Weights of a small mixture-of-experts language model, trained from scratch on English Wikipedia.
Size: vocabulary 4655, 36.8M parameters.
Training: a variant of Adam for the experts, 7512 steps.
Below are experts of layer 7 (counted from 0) of a mixture-of-experts language model. Rows are named router (the router's row for the expert), down (a neuron's output weights, with its number) and show model dimensions 0-127. Each number is 128 + 32 x the weight over its row's rms, rounded and kept within 0 to 255.
After each expert's rows: a language model's description of what the expert responds to; "comes before" lists some tokens at least twice as common just after its tokens as in all text. This comes from a sample of Wikipedia text that the model never trained on. Tokens count by the router's weight.

# expert 20
router [145 134 180 126 110 100 145  94 136  87 148  92 108 164 134 119 198 129 143 135 183 162  96  83 105 170 111 182 164 101 164 204 125 101 140  85 131 141 137 140 121 117  60 159  73 117 135 184 118 154 122 161 143 202  85 123 140 129 111 142  88 139 107 116  65 150  85 116 124 104 164 117 142 177  97 175 102 142 124 149 142 147 115 160 116 130 164  67 116 168 184 144 132 110  93 162 114 149 106  64 108  95 126  68 104  80  78  96 103 158  95 153 118 135 138 144 142 156 125 147  95  87  78 146 151 160 208 115]
down1 [ 96 184 199 128 103 110  77 124 135 196 141 144 173 125  97  53  77 165 120 179  90 127 126 122 121 149  77 104  93 140 144 118 130 129 127 135 119 118 132 166 137 115 145 116 150 162 113 111  79  70 193 123 127 151  84 120  95 113 172  94 157 193 135 127 105 133 120 132  51 113  69 155 128 129 159  95  86 149  92 119 172  62 145 122 115  41 134 154 135 111 155 161 111 102  85 141 113  97 104 151  82 142 138 144 120  95 133 158 135 148 111 205  81 178 124  90 175 108  95 142 139 110 123 141 152 128 179 136]
down2 [147 146  89 149 120  83  90 156 146  82 125 112 116 113 189 113 152 141 163 146 104  84 105 119 126 159 121  98  92 128 112 156 104  92 143 170  92  48 127 106 194 100 163 109 170  83 153 166 144 124 160  82 100  85 195  77 142 101  90  94 149  75  70  95 114 117 153 144  96 123  82 122 140 120 160 121 146 131 150 160 101  96 148 134  98 140 192  83 123 178 117 166 166 131 151 117 121 181 138 123 158 128  89 224 136 117 115 113 151 115 152 149  84 150 123 120 116  67 136 140 174 122 156 154 102 159 161  55]
down3 [115 127 149 162  79  90 147  87  88  90 192 112 104 138 150 140 153 131 109 165 128 141 128 129 132 115 173 156 121 136 110 126  96  89 136 194  98 133 138 132 147 151 179 123 152 178 136 182 111 123 193 139 157 158 115 110 136 106 160  51 160 128 147 115 179 138  84 189  96 123 212 124 147 163 186  79 100 142  85  82 185 133 118 117 174 142 111 146 175  93 159 146 173 145 152 105 123 219 123 140 127 148 149  97 133  68 104 125  98 168 154 159 110 146 109 133 124  81 156 132 123 130 153 197 157  93 166 139]
down4 [106 135 172 151  90 122  71 174 125 114 111 102 173 124 169 126  84 140 185 139 104 108 105 111 110 102 134 107  93 136 212 141  89 148 131  84 131 120  84 102 127 137  94  58 108 166 116 140 115 119 134 184 202 104 125 129 118  99 161 131 150 180  94 178  91  88  88 158 110 127 178 123 191 155 163 141  72 139 110 148 161 172 170  64  91 138 139 109 118 191 140 140  79  96 110 112 134 163 126 113 122 110 113  92 136  69 162  95 170 147 126 144 141 162 141 104  69 167 106 100 162 111 137 128 194 117 174 140]
down5 [195 174 150  74 183 120 103 102 143 160 154 125 134 146  91 136  74 194  59 182 164  97 112  92  95 139 183 142 138 182 123 132 130 137  95 121 150  67  98 118 143 131 121 135 122  86  76 101 139 156 119 141 174 109  82 181 185 127 120  88  89 190 170 124  98 118  76 133 113 158 155 125 147 128 104 111 100 106 153 132 125 187 159 126 114 125 123 142 175 154 117  85 119  77  71 128 149  64 103 105 117 130 140 176 179 148  85  94 119  87 148 124 145 128 154 124  80 127 106 160 113 205 131 114 143 171 135 122]
Description: Past-tense event verbs. Past-tense verbs and participles in biographical or historical narration, often after he or was: served, received, graduated, won, released, opened.
comes before: " in", " by", " a", " to", " the", " on"

# expert 21
router [ 81  99 153 157 119  91 143 103 107 127 151 110  68 128 117 127 155 124 125 143 139 130 119 108 151 149 100 141 190 128 188 155 104 114 134 135 172  96 148 116  95 166  78 200 119 138 121 161 145 143 103 170  96 207 104 112 125 163  98 169 108 124  99  83 118 128  77  87 112  76 144 139 130 150  77 146 113 124 120 195  98 115 146 170  88 152 185  65 118 184 135 131  86 107 112 110 118 149 146 126 105  87 143 115 112  74  47 115 132 120 112  96 134 118 125 148 184 113 151 145 103 118  44  61 170 147 199 129]
down1 [184 136  67 117 133 132 136 175 119 134 153 155 179 167 148  90 190 120 114 219  64 156  74 130 137  99 101  87 125 157 184 122 120  93 122 140 146  84  84 124 116 122 114 116 182 110 147 126 127 102 181  70 113 105 112 114 120  93 153 132 119  98 138 165 114 127 140 107 129 117 155 159 100 135 138 164 122  79  93  81 189 195 180  58 148 139 123 139  91 128 136 120  98 104  78 161 107 180  89 111  92 137  90 150 138 130 161 139  95 111 145 154 101 142 117 119 177 110 173 110 118 104 129 212 145 152 147  67]
down2 [128 108 135 103 141  55 110 137 140 145  97 119 115  98 106 176 145 110 129 161 112  47  78 157  76 163 137 153  50 105 188 161  92  97 134 136 138 158 117 134  47 194 136  97 133 100 124 156 146  84 122 156 120 149 124 132 125 115  82 103 113 130  52 123  83 140  96  73 109 113  81 123 204 122  94  68 140 149 133 148 160 149  67 120 143  93 145  93 166 118 139 145 159  77 121 169 135 138 158 142 167 153 183 144 158  75 133 120 173 117  84 152 112  84 129 104 155 131 116 140 159 130 151 163 115 102 180 146]
down3 [143 173 141 114  89  87 134 157 156 112 140 135 150 141 159 103  61 158  91 154 162 154 139  95 106 105 109  93 100 149 164 172  99 110 118  78 120 128  89 168 129 166 144 110  60  88  92 128 199 145 175 175 128 124 159 157 119 115  91 195  50 142  99 117  84 165 178 166  40 152 174 112 119 174 148 168 114  87 126 124 128 179 165 115 135 121 147 123 176 114 130 135 144 157 143 104  86  74 107 145 128 126 107 145 150  72 141 157 144 122  61 145 142 127 131 136 120 142 158 154 146  97  71 195  90 106 126 122]
down4 [118 144 159 138  35  92 102 191 104 113 119 158 167 140 135 144 152 170 115 179  63  88 131 118 124 141 107 135 143  92 130 147 133 141 139  99 125 131 207 181  98  99 104 146 131 163  73 116  83 103 103 192 150 100 112 152 111 115 141  93 146 133 123  95 144  75 106 160 152 129  75 106 104 109 105  66 142 158 100 161 175  92 130 147 119 107 106 166 179 198  90 160 147  94 107 132 141 172  86 158 115 150 155 134 164 132  89 119 159 142 168  87  93  71 134 175 140  90 139 166 104 145  84 138 165 144 189  94]
down5 [ 72 153 116 104 126  70 144 179 158  93 141  85  88 121 138  85  97  91 152 115  81 118  91  95 114  47 107 136  60  77 137 155 130 119 197 182 131 128 171 125 105 128 147 113 135 117 164 143  85 125 178  84  91 176 104 135 167 120 119  99 121  87 111 118 119 118 148  82 124 108 122 108 146 159 131 151 120 188 153  98 141 126  59  84 100 189 109 131 115 146 140 152 128 101 140 179 161 183  82 131  88 105 186 152 144 151 148 144  71 104 114 135 148 168 101 118 174 113 117  68 107 112 149 130 165 180  79 146]
Description: Adverb endings and auxiliaries. Adverb suffixes like -ly, -ically, -ently, and auxiliaries or adverbs after has or was, such as been, being, then, still.
comes before: " a", " to", " the", " in", "ly", " that"

# expert 30
router [164 106 192  91 111  78 141  83 134 135 167 104 104 120 107 138 189  96 152 110 130 131 108  71 116 178 136 144 211  72 157 166  77 123 129 143 159 129 184 140  95 156 134 128 101 144  85 130 106 168 130 145 100 185 147  98 100 158  77 126  93  98  84 105 119 161 100  59 110 118 138 158 123 135  99 139 148 196 122 154  82 118 137 150 178 128 201  70 118 173 168 167 130 115  88 110  78 110 141 105  88 145 173 100  93 117  95 123 144 103  94 110 153  78 140 134 154 156 120 139 123 151 149  66 123  79 157 120]
down0 [ 97 165 150 106  92  71 135  65 107 147 122 164  65 155 142 122 155  89 143 158 190 139 116  58 166 130 103  88 110 109  82 103 121 120 151 138 136  79 152 141 165  95  83 158 140  91  93  88 146 130  64 134 119  64 150  86 130  81 154 108 167 173  86 142  82 145 166 115 111 164 130  77 107 160 115 164 213  93 138 139 147 149 185 145 118 130 133 163 109 143 127 106  70  70 128 118 179 115 134 166 164 110 156 150 148 103 129  93 112 138 123  99 131 141 152 122 115  99 117 146  99 126  91 210 167 122 163  91]
down1 [ 95  65 109 138  48 160  67  81 119  93 108 169 119 135 177 140 103 136 142  77 109 128  93 138 161 146 137 157 118  50 139 115 117  95 105 174  91 137 104 132 163 114 169 198 162 110 121 160 183  82 134 103  99 143 139 173 121  97 108 118  71 172 119 108 137 167 178 123 134 175  58 113  76 128 152 139 123 121 163 118 160 142  93 155 144 141 159 139  90 126 142  81 104  70 147 138 133 103 207 153  89  93 148 110 117 123 130  81 133 119 145 133 169 139 111 155 140 170  81  91  87 177 113 153 110  90 119 165]
down2 [131  77 117 158 118 110  96 100 124  78 163 154 122  93 129 179 129 111 115 132 138 129 167 110 181 171 138 141 115  96 148 194 175  92 106 144 116 142 109 157 128 181  79 136 106 147 129 234 181 110  64 119 115 144 123 155 150 150 127 127  88 141 130  86 146 162 177 155 138 164 143 106 164 121 132 122 154 143 155  86 143 145  72 131 122 142 169 140 176 123 128  64 110 131  74 111 169 120  90 126  96 135 166 170 168 133  89 101  56  26  97 150 152 162  79  95 147 147 141  93 146  98 142  75 144 129 120 132]
down3 [136 136 109 112 150  97 118 172 131  58 111 135 121  83  83  36 100 172  38 120  94  85 152 106  78  71 127  93 119  66 155 140 144 147 128 121 182 106  86  74 152 132 123 101  93  56 113 123 149 102 151  90 164 100 169 158 100 153 155 152 128 226 131 136 124 110 148 141 107 146  83 126 123 116 130 132 146  94 167  94 145 135 161 142 127 120  84  97 114 145 138 154 108 120 125 118 186 111 109 168 185 154 164 158 129 116 157 129 130 125 131 122 110  73 137 115  94  76  82 135 111 156 146 131 124 105  70 185]
down4 [113 179 117 198 169 168 103 131 121 108 130  74 126  93  75  62 166 136 100 161 133 151 110 167 128 139 138 107 121  73 140 157 114 102 135  34 117 120 159 135 131  59 141 160 157 138 134 122 139 121 159 136  95 111 116  39 100 152 178 107 171 136 123 112 170  71 107 136 136 130 102  99 136 101 113 142 147 129  95 161 109 126 113 136 118 137  88 141 142 146 163 102 114 125 108 147  80 124 159 162 191  93 116  35 101  87 103 111 107 105 150 154 181 122 177 108 144 122 117  82  94 113  71  58 177 157 126 142]
Description: Table cell separators. Pipe characters separating cells in Markdown-style tables of results, charts and rosters, plus header rule rows like |---|---|.
comes before: " ", "\n", " —", " \"", " N", " S"

# expert 17
router [113 106 181 147 159 112 143 102 134 121 180 133 125 213 109 146 213 142 142 116 130 145 126  61 108 184 118 125 167 106 153 131 153 117 115 113 149 117 163 113 112 132  76 191 150  73 119 150 147 123 158 157 123 154 147 113 113 140 184 126 114 106 122 158 148 132 107  93 101  94 116 159 141 159 111 158 170 137 128 153  88 133  68 197 126 157 177  85 120 184 189 181 109 206  74 139 112 116 128  85 143 132 158 104 113 102  82 122 127 122 160 142 121 132  79 161 137 168 164 132 116  89  58 125  45 132 140 143]
down1 [191 144 137 112 255 178  97 130 103 157 131 123 136  83 148 139 107 140 187  97 174 158  81 126 125 111 181  84 142 113 127 128 144 110 151  94  67 144  98 117 118 136 106 117  90 148 170  73 125 133 129 108 107  88 132 146 145  79 139 129  71 141  92 175 167 154 126 141 131  57 153  86 124 165 119 152 111 136 128 135 120 195 135  90 171 150 156  67 137 120 190 130 143  89 142 139 185 134 141 130 132 127 110 117 138 116  99 141 171 101 112 137 114 149 120 122  96 176  55  54 146  90 103 152 145 113 104 145]
down2 [139  77 104 126 134 164 110 106  93 143 134 130  84 204 120 166 132 152 147 158 126 189 119 138 117 125 127 124 149 167 132 142  68 114 127 112 135 158 161 174  85 114 179 128 158 122 194 150 113 158 187 155 121 111 123 115  46 109 148 154 166 162 120  94 148 177 120 109 166 121 168 151 104  94  94 136 203  79 101 120 156 159 129 157 188 111 151 136 132 125 110  92 124 159 114 134 118 120 139 197 156 136 128 165 169 135  85 115 114 169  96 187 148 147 113  96 186 161 120 115 208  85 212 101 135 165 106 134]
down3 [100  94 138  86 149 213 162 111 115  80 105 144 126 127 111  88 123 163 140 111  84 151  74  85 126 140 100 167 113 129 126 118 109 153  74 172 115 134  86 145 116  52 113 152  68 145 115 185 156 131 140  95 176 154 111 133 174 117  96 127 153 203  99  98 139 144 148  74 154 123 100 140  90 155 117 110  78 103 151 167 125 112 146 171 160 117 140 102 141 124 127 141 106 124 122 187 171 149 113 128 137  71 178  90 167 109 146 112  55 118  75 164  90 137 159 176  74 103 158 106 131 155 140  96 128 119 213 138]
down4 [ 66 115 138  88 132 121 132 202 114  52 109 140 168 159 140 150 190 156 172 111 105 134 138 123 103  82 113 160  47 172 173 106 163 117 176 152 149 100 159 116 137 142 127  75 111 109 104 153 111  86 190 125 123  84 152 111 155 150  96 105 172  93 111 119 128  89 171 193 173 151 143  74  91 157 103 111 123 138  90 103  96 159 158 134  78 138 188 127 125 102 149 128 102 120 115 164 181  94 102 154 145  90 184 136 135 134 145  84 110 123 122 178 136  85 115 118 113 113 109 100  81 122  86 107 126 113 156 200]
down5 [ 98 185 134 132 138 163 133  84 124 103 136 144 128  61 175 155 143 161 118  27 152 150 125 150  85 128 137 161 153 130 156 169 143 105 145  80 107 152 113 167 147 112  96  95 144 114 148 139 155  92 124 107 123 155 111 122 126 166 145 152 120  91 124 148 133 103 145 124 171 151 142 139 116 139 112 157 136  54 118 138 124 143 136 127 159 112 146 110  98 105 159 130 180 129 133 176 142  63 153 153 174 179 157 130 125 236 191 117 148 109 144 135 184  93 171  96  48 181 137  93 134 171 168  42 115 130 154 123]
Description: Closing parentheses and quotes. Closing parentheses and quotation marks, often with attached period or comma, after years in citations, titles and lists, e.g. (1997), "Heather Is Back".
comes before: "\n", " |", " (", " is", " and", " \""

# expert 1
router [148 105 196 150 151 155 195  84 154 141 151 112  73 138 183 137 183 137 147 159 165 144 163 136  74 146 139 120 196 112 142 163 179 101 150 121 151 154 157  96 148 151 112 222 120 128 102 136 156 140 129 176 133 149 162 106 123 123 127 162 144 131 110  95  91 134 100  68 124 102 127 164 157 153  87 185  97 149 187 116 112  68 158 206 137 175 157 124 144 183 157 156 121 113 127 148  95 141 176 134 163 135 120  92 117 143 119 156 111 140 174  92 128 103 165 171 189 142 118 175 163 142 130 117 149  90 163  91]
down1 [114  86  92 163 135 133  83 102 141 146 146 119  84 145 154 119  97 112 124 121 137 127 137 159  88 135 135 126 157 157 106 190 124 121 110 137 111 123  57 108 111  70 107 110  63 116 125 155 172 142  76 151 114 131 114 116 142 127 131 115 168 132  69 146 117 121 103 160 119 168 104 167 168 102 117  96 157 149 185  99 135  75  94 178 167 147  90 148 137  80 134  83  79 144 113  69 103 141 151 119 140  32 106 144 136  94 130  98 177 143  90  74 149 166 141 113 112 167 109 110 127 126 213 204 204  93 124  89]
down2 [139 152 123 119  80  54 165 172 117  79 134 112  91 114  86 144 102 133 144 116  97 134  90 157 108 136 123  81 111 178 104 176 212 106 117 104 124 140 105  99  79 148 154  95 102 130 167 151 148 117 129 143  87 120  68 125 113 123 147 154 150 153 123  88 130 143 126 135  50  73 107 168 145 177 111 123 153  82 141 118 190 119 146 163  90 136 145 124 147 171 123  31 122 130  96 130  35 107 144 116  85 139  81 174 124  93  92 139 123 128 184 111  81 145  79 115 158 124 121 159  84  81 128  95 159 127 111 137]
down3 [148 108 183 131 141 148 165 178 213  99 169 106 136 159  92  71 141 154 126 167  73 113 179 118 132 103 150 148 149  86  63  95 125  98 171  82 104 133 196 121 126 128 154 122 128  77 144 120  97 174 109  88 171 156 176  66 163 165 114 125 166  99 163 138 164 132 140 197 174 125 150 177 132 174 158 101  96 171 129 136  93 153 124 110 131 143  56 131 120 142 113 106  99 151 123 128  78 151 118 113 165 115 141 127 109 194 179 146 118 136 132  95 110 135 154  74 107 132  97 135 160 147 153 135 114 179 181 157]
down4 [113  86  95 123 117 148 132 141 124 113  73 139 152 155  65 123 152 139  89  97 142 132  98 143 167  98 129 126 141 176 158  92 133 133  75 130 112 132  95 119 171 193 211 153 147  73  93  79 107 128 143  88 193 149  59 113 153 125 154 128 112 145 145 119 122  90  51 122 152 148  60 170 126 162  61 131  55 156  78 107 112 117  94 124 144 112 125 136 181 139  98  94 118  94  87 136 131 159  95 107 162 124 185 121  85 110 154 138 127 135 132 125  80 133  69 141 125  55 137 111  82 125 108  86  98 159 146 109]
down5 [121 123 124  78  85 102 144 155 125  83 135  75 117 127 124 109 124 182 165 108  63 145 136 133 106  93 137  80  93 193  95 140 185 130 148 145  63 127 137  96 104  98 104 120 131 108 125 114 156 122 160 152 137 140  81  98 132 129 131 183 138 202  73 125 124 113  89 129  83  63 128 129 130  88 141 179 100 145 106 131 170 176 153 138 154 213 163 159 159  87  92  86 110 143 134 186 159 118 140 167 126 139 130 161 103  65 153 116  92  84 132 123  58 155  92 118 134 103 129 114 202 131  88  96 124 146 103 174]
Description: Months and record nouns. Month names in dates, plus nouns like age, ft, population, life, classification, as in 17 December, Early life.
comes before: " ", ":", " of", "ing", " (", "onse"

# expert 28
router [174  66 175 151 152  81 178 116  88 129 141 117 113 173 169  92 174  96 161  97 179 158 118  80 124 218 102 106 148  96 151 138 117  87 132 132 159 164 161  89 136 104  50 162 144  81 114 140 123 166 109 174 110 154 158 114 144 117  95 168 124 133 121  78 118 146  77  72 137  92 160 153 112 147 109 175 137 177 115 151  89  78 135 162 109 106 189  71 126 168 170 162  98 115 126 133  27 144 157 117 140 112 163 104 113 138 105 113  76 138 154 118 124  97 142 106 156 111 156 136 107 161 110 100 125 134 129 119]
down0 [ 95 109 129 118 137 187 155  85 116 168 118 130 100 130 171  47  71 112 110 121 151 123 116  93 131  92  84  86 138 133 163 120 114 220 123 161 144 172 161 149  66 121 104 140 155 124 156 124 139 181 117 198 127  85 138 154  86 162  82 102 148 167 136 102  79 131  79 177 101 138 121  93 120 130 143 126 128 129 142  72 120 141 121  97  81 135  92 171 111 175 152 107 183 134 124  67 156 102 117  32 166 104 106 108 115 165 115 129 109 183 131  75 104 100 118 125 115 136  92 128  98 145 191 110 121 136 158 114]
down1 [108 158 124  96 118 106 136 157 117 112 146 140 144  93  93 146  68 145 104  67 166 104 131  96  89 115 139 133 176  70  57  99 169  79 152 157  77 123 110 154  71 126  90  88  78 107 202 112 138 159 126 129  95 166 123 153 188 111 145 123  97 137 129  84 115 123 139 167 152 103 166 133  56 147 106 107 132 105 135 114  82 104 132 108 172 182 143 149 155 141 130 177 105 145 159 122 202 187 144 150  93 178 164 151 139 147 150 153 122 106 124  89 157 119 160 124 115 132 202 161 114 132  40 107 120 147  93 122]
down2 [107 135 189 124 121 149  78 146 139 126 114 146 123 122 160 130 126 177 103 172 138 147  88 203 186 142 147 178 116 126 130 117 102 149 115 113 176 117 152 156 147 133 166 193 104 124 173 188 118 121 150 135 108 146 161 164 165 102 139 136 134  94 134 142 126  64 169 116 181 117 186 135 146 128 216 150 140  83 140 129 168 110 172  66 102 145  98 110 166 169 140 116 113 118 126 174 149 182 113 129 117 223 167 144 126  87 114  66 173  90 109 174 107 145 137 109 168 116  80 146 110 153 178 135  77 135 151 121]
down3 [159 182 148  80 133 133 117 122 123  82 148 173 150 160 124 141 163 137  80 174 121  89 127 158  93 137 180 158 102 125 161 134 111  68 169 154 149 126  25 130 103 171 124 158 117 143 115 161 223  68 181 119 172 156 124 146 141 100 113 105 129 111  94 150 138 139 174  72 122  98 145 135 155 175 106 121  95 114 157 199 171  70 156 173 156 151 189  82 131 119 111 114 167 118 112 192 126 134 134 128  72 121 160 141  97 108 123 165 126  98 111 157 122 121 133 105 134 155  78  99 139 181 164 107 134 155 122 141]
down4 [127 130 177  49  87 128 134 140 170 104 109 103 139  86 127 142 157 123 169 125 135  93 132  84 105  90 138 110 196 116 136 153  94 184 155 152 168 127 110 146 108 138 138 166 125  91 140  66 141 107 133 115  73 188 105 126 143 141 104 165 133 100 125 180 173 171  64 107  60 150 153 110 181 145  99  90 145 116 179 142 134 131 116 129 134 116 169  85  94 138 154 199 159 153 165 166  84 188 153 161 159 146 139 157 107 156 173 190 137 176 149 146 121 135 190 125  67 147 147 111 145 134 151  81  82 133 118 115]
Description: Commas. Nearly every comma, especially after dates, years, scores and introductory words, as in 2018, Firstly, However.
comes before: " and", " the", " but", " he", " which", " "

# expert 25
router [155 102 184 112 195 147 119  70 109 126 121  82  90 175 106 123 175 130 193 148 136 180 122  86 134 146 155 153 162  87 126 107 142  94 142  91  87 127 203 137 127 128  78 185 152 107 113 144 101 146 138 135  81 151 142  57 106 123 109 109 132  92  86 132 156 148  21 122 103 109 123 125 145 141  84 180 155 145 173 172 105 130 128 154 124 159 134  77 135 179 149 147 114 133  86  90  76 161 162 138 159 130 125 113 151  91  94 100  67 107 144 143 191  94 121 141 138 159 135  63 103 109 118 124 116  93 148 138]
down1 [138 200  86 124 155 189  92 101 129 149 138 102 129  95  96 126 108 125 140  94 136 130 107 161 143 160 103  86  31  99  90 111  73 142 126  99 137 128 142 138 106 166 104 133 152 134 115 150 156 177 153  93 141  83 118 143 138 161 124 117  91  62 119 143 158 148 112 163  88 166 174 162 107 130 115 143 109 101 174 128 161 124 137 148 203 126 140 185 122  98 148 112 140 139  86  92 156 112  89 156 243 135 112 143 202 135 106 114 115 140  86 132 157 147 124 133 165 123 145 121  92 163 152 206 163 178  85 145]
down2 [ 90 150 120 164  94 118 162 121 103 117 109 119 107  95  51  98 181  73 132  88  95 175 189 121 101 117 124  66 156 137 125  80 120 176 165 117 114  99 153 129 147 180 155 132  80 125 115 188 121 183 153 190 132 122 149 107 147 153 106 125 132 113 186 112 122 125  99 107 119 133 109 103  96 107 163 122 109 158 172  94 172 124  55 100 202 215 122 135 144 156  91 186 100  85  99 156 122 113 124 108 168 167 120 153 192 197 102 135 147 160 108 130 143 125 150 118  73 125 154 139 109 133  87 109 136 103 132 134]
down3 [179  65 163 118 128 128 145 102 123 161 141 119 123  97 143 137 139 146 182 172 124 177 159 131 127  88 149 108 208  96 114  86 108 187 126 130 202 158  86  58 196 113 126 127 149 166 138 175 155 144 183 141 149 161 125 133 122 106  66  77 144 161 185 202  76 131 157 133  96 165 131 132 105 106 106 120 147 149 116 108 170 104 112 137 125  99 170 106 133 106 152 148 144 185 147 123 116 124 155 153 118 155 127 160 158 161  87 121 151 130 101 143 126 168  84 117  60 202  98 128 132 132 135 183 154 130 108  73]
down4 [115 131 122 153 120 115 140  95 131 118 123 171 100 155  96 130 136 150  96 194 163 102 156 137  85 162 171  94 183 126 101 121 100 116 134 144 117 149 186 122 159  88 131 134 122  99  64 115 146 113 163 143 113 153 149 152 143 104  80  70 149 159 116  72 155 126 114 138  84 181 124 156 123 139 131 102 200  86 158 117 153 187 120 144 195  60 153 181 100  77 105 103 107 143 146 129 141 134 166 131 131  86 195 121 138  81 105 188  76 108  42 107 108 150 127  79 148 118 177  98  61 160  90 131 150 134 127 135]
down5 [155  79 117 178 177 110 118 204 145 108 159 131 140 126 119  77 111 119  56  59 122 133 125  89 128 131 166 115 152 158 145  77 104  76 183  99 172 116 201 106  93  89  95 164 175 123 125 111 135 151 127  87 200 134 172 118 141 116 147  91 136 149 117 159 104 111 185 118 126 158  98 121  86 180 150  90 137 156 108  92 118 167 115 151  93 132  84 116 135 116 147 112 129 108 129 181 105 122 142 121 143 100 108 136 122 101 141  85 202 163 126 198 135 125 144  83 153 172 111 142  80 184 110 125 105  81 100 178]
Description: Headings and quotes. Section heading marks == and ===, opening quote marks, that, since and instead, plus stray capital letters in station codes and names.
comes before: "\n", "R", "C", "N", "S", "L"

# expert 61
router [188  81 213 124 128 134 167  68 109 117 160 111  99 150 130 135 173 151 155 142 119 146 156  85 135 133 191 134 145 115 147  97 111 154 130 129 113 116 174 103 123 110  67 154  94 127 100 160 105 170 129 168 109 190 156  87 115 113  92 166 112  66  97  93  86 163  92  84 162 149 102 174 163 112 125 150 157 139 159 193  48 125 120 136  92 174 120  90  86 137 152 149  56 153 116 127  95 124 203  88 102 117 136 137 115 114 120 136  97 169 117 103 190 119 117 136 185 124 133 107 161 109  84 120 134 142 170 129]
down0 [ 70 170 153 134 132 103 148 165 148 105 132 115 115  88 128 113  99 153 147 108 161 175 109 205  60 142 125  96  95 144 115 128 235 114 154 149 113 111 145 125 130 166 132 154 170  81 134 158 180 166 173 154 149  99 150 111 162  82 136  87 176 118 184 129  95 106 176 157 127 140 138 177 112 188  61 145 103 117 130 129 111 154 170 120 126 134 112 135 188 124 148 117 143 176  69 100  85 178 153 139 171 150 155  99 186 108  97 155 105 130 185 167  96 120  92 121 146 143 110 132 193 146 145 154 134 108 105 131]
down1 [113  44 166 128  83 150 170  95 118 156 117 143  45 171 138 125 163 120 205 110  85 111 112 124 116 118 155 109 125 149  91 105 140 147  74  94 115 210 149  76 157 118 132 126 151 107 127  68  61 132 136 103 149  92 110 110 135  52 182 105 128 135 118 171 117 121  80 160 152 157  49 177  81 110 134 138 116 142 131 135 192 164 115 149 125 116 105 120 107  96 159 119 120 166 158 157 139 133 181 167  95 127 163  86 160 109 137 130  52 111 123 172 173 103 151 112 132 158 143 120 143 130 141  93 118 131 145 106]
down2 [142 128 118 115 122 153  61 146 162 110  67 143 150 161  76 134 127 153 113 138  76 139 151  78 110  93  32 200 116 136 153 146 136 169 173 162 135 116 119 144 154 167 146 119 124 155 151 148 141 118 186 137 170 101 114 144 136 145 183 159 138 112 104 138 153  68 142 150 167  98  91 117  97 139 108 160 122 134 152 156 123 140 103 196 124 154 148 190  98 119 131  86 101  79 124 143  97 110 158 112 161 113 132 123 130 165 147 133  81 143  29 149 101 104  86 145 157 140 152 141  83  88 127 218 188 120 167 143]
down3 [133  87 112 127 167 117  68  97 127 117 134 146 107 133  79 113 155 119  93 167 158 155 146 115 136 171 134  99 125 144 137 213 125 104  90 189 140 121  92 144 162 102 129 156 212 120 119 142 116 174 136 122 147 172 107 152 141 147 140 177  86 116  95  88  93  99 110 176 130 108  72  86 114 104  98 137 162 167 121 152 131 135  92 106 119 167  80  73 115 158 146 106 157  90  67 121 112 186 169 114  99  91 146  97 148  93 104 111 124 113 209 130 113 108  98 146 169 109 109 139  69 205 163 134 197 129 174 113]
down4 [ 85  83 129 142 130 144  94 116 110 153 144  82 103 146 144  87 117 122 137 116  78 166 161 189  90 110 145 137 131  65  65 108 170 142 111 123  41 136 154 202 152 138 119 117 131 132 170 119 130 117 131 136 117  58 120 157 145  99  51 128 111 145 120 113 161 140 141 108 131  74  89 152 133 143 118 137 106  45 131  79  85 181 114 107 102  36 108 103 137 130 101 102  94 117 162 130 109  74 117  86 129 155 120  76 193  67 121 107  91 147 109 105 150  84 126 104  93 128  95 102 132 141 127 120 165 120  77 134]
Description: Number punctuation. Decimal points, thousands commas, minus signs, dashes and degree or minute symbols between digits in tables, as in 100.00, 23,79, 2:00.31.
comes before: "0", "3", "1", "4", "5", "2"